python train.py --n_layer=14 --d_model=640 --n_experts=10 --experts_per_token=2 --d_expert=192 --d_shared_expert=0 --activation="geglu" --moe_layers=[0, 1, 2, 3, 4, 5, 6, 7, 8, 9, 10, 11, 12, 13] --router_score="sigmoid" --normalize_top_k=true --routed_scale=1.0 --balance_loss=0.00091 --balance_bias=true --init_std_router=0.0064 --lr_router=0.000194 --n_head=5 --n_kv_head=5 --head_dim=128 --vocab_size=32768 --norm="rmsnorm" --norm_place="pre" --norm_eps=1e-05 --positions="rope" --rope_base=5000.0 --rope_fraction=1.0 --qk_norm=true --attn_scale=0.0884 --tie_embeddings=true --parallel_block=false --init="normal" --init_std_qkv=0.0253 --init_std_o=0.0 --init_std_up=0.0253 --init_std_down=0.0 --optimizer="soap_variant" --lr=0.00168 --lr_mult_qkv=0.7 --beta1=0.95 --beta2=0.95 --lr_head=0.00246 --grad_clip=1.0 --warmup_steps=143 --schedule="wsd" --decay_fraction=0.284 --decay_shape="pow" --final_lr_fraction=0.0 --batch_tokens=[32768, 65536, 98304] --seq_len=1024 --doc_mask=true --train_tokens=979400000 --steps=15080 --dataset="wikipedia_en"
Below are experts of layer 9 (counted from 0) of a mixture-of-experts language model. Rows are named router (the router's row for the expert) and show model dimensions 240-319. Each number is 500 + 40 x the weight over its row's rms, rounded and kept within 0 to 999. Numbers have three digits each.
Before each expert's rows: "comes before" lists some tokens at least twice as common just after its tokens as in all text. This comes from a sample of Wikipedia text that the model never trained on. Tokens count by the router's weight.

# expert 5
comes before: "the ", "a ", "his ", "first ", "\"", "their "
router:444495471482560513516503485519491454524506469501511550508376485539521512521537514461486570496576482521554498451425447497457506568511513543469455482471512544553534569497448448523464462507522530488498520518462459463524476440534509522486511445

# expert 4
comes before: "and ", "in ", "was ", "to ", "of ", "a "
router:490563486477501499511519451503567588506484497481518521557443437524538463511410449496491541557550498478548525503502558473506516432472463531461547518492463522494485455517492462603508568541550524537480542503547558461498512507514510431496540466

# expert 0
comes before: ", ", "-", "s ", ". ", "'", "ing "
router:498560450511520518444482459494504486575516492503482492537413468507513525577476461447519498508537491594568500461433515506552508473480530420480474550429487492510492531530500407517488418579469476501526545549435427479509513470466516449466488421

# expert 9
comes before: "- ", "| ", "(", "The ", "\n\n", "In "
router:536516417446490564489458506498573519537472515518521528500526459570465496448483476502477539545530498529481483498549494528433499522540500452468572562437516445450470468517519516501485571511532529481462482481508467428548494507523473528541551516

# expert 3
comes before: "\n", "\n\n", ".", ", ", "–", ": "
router:457591482482525584554515478475506466482515426470480554514492423516469501484506471405553546487482509516515489552425542428494495457516508511487497470521526500548504538473459494444542527521452521512487569494484522534550504476494495484534541476

# expert 8
comes before: "of ", "and ", "in ", "(", "to ", "for "
router:494554468510539543582489475464554434482483412482498545594536508538461447477525389454506513479549523540468444511498483509529490516438546473405498507461555526541430444552498463481501555585515459452445468464534420499524485475475481496595514479

# expert 6
comes before: ", ", ". ", "'", "-", ") ", "; "
router:470530460538488506509523478435523554468470498455673520467474496493528502477482466460517542468584482470522453501469473482460475515562527474469554478472525503484500482573517492532502536476545659504475465444565505515472529443507467458491525490

# expert 1
comes before: "| ", "|", "by ", "to ", "–", "% "
router:474635466485561517494495495507579516552500417504504542578450431519493499479425490469423566522527509542440452485509492564436473495511451489365469441448472508534471437436398478502430544559511499473465450513453516513456558528447534541513523436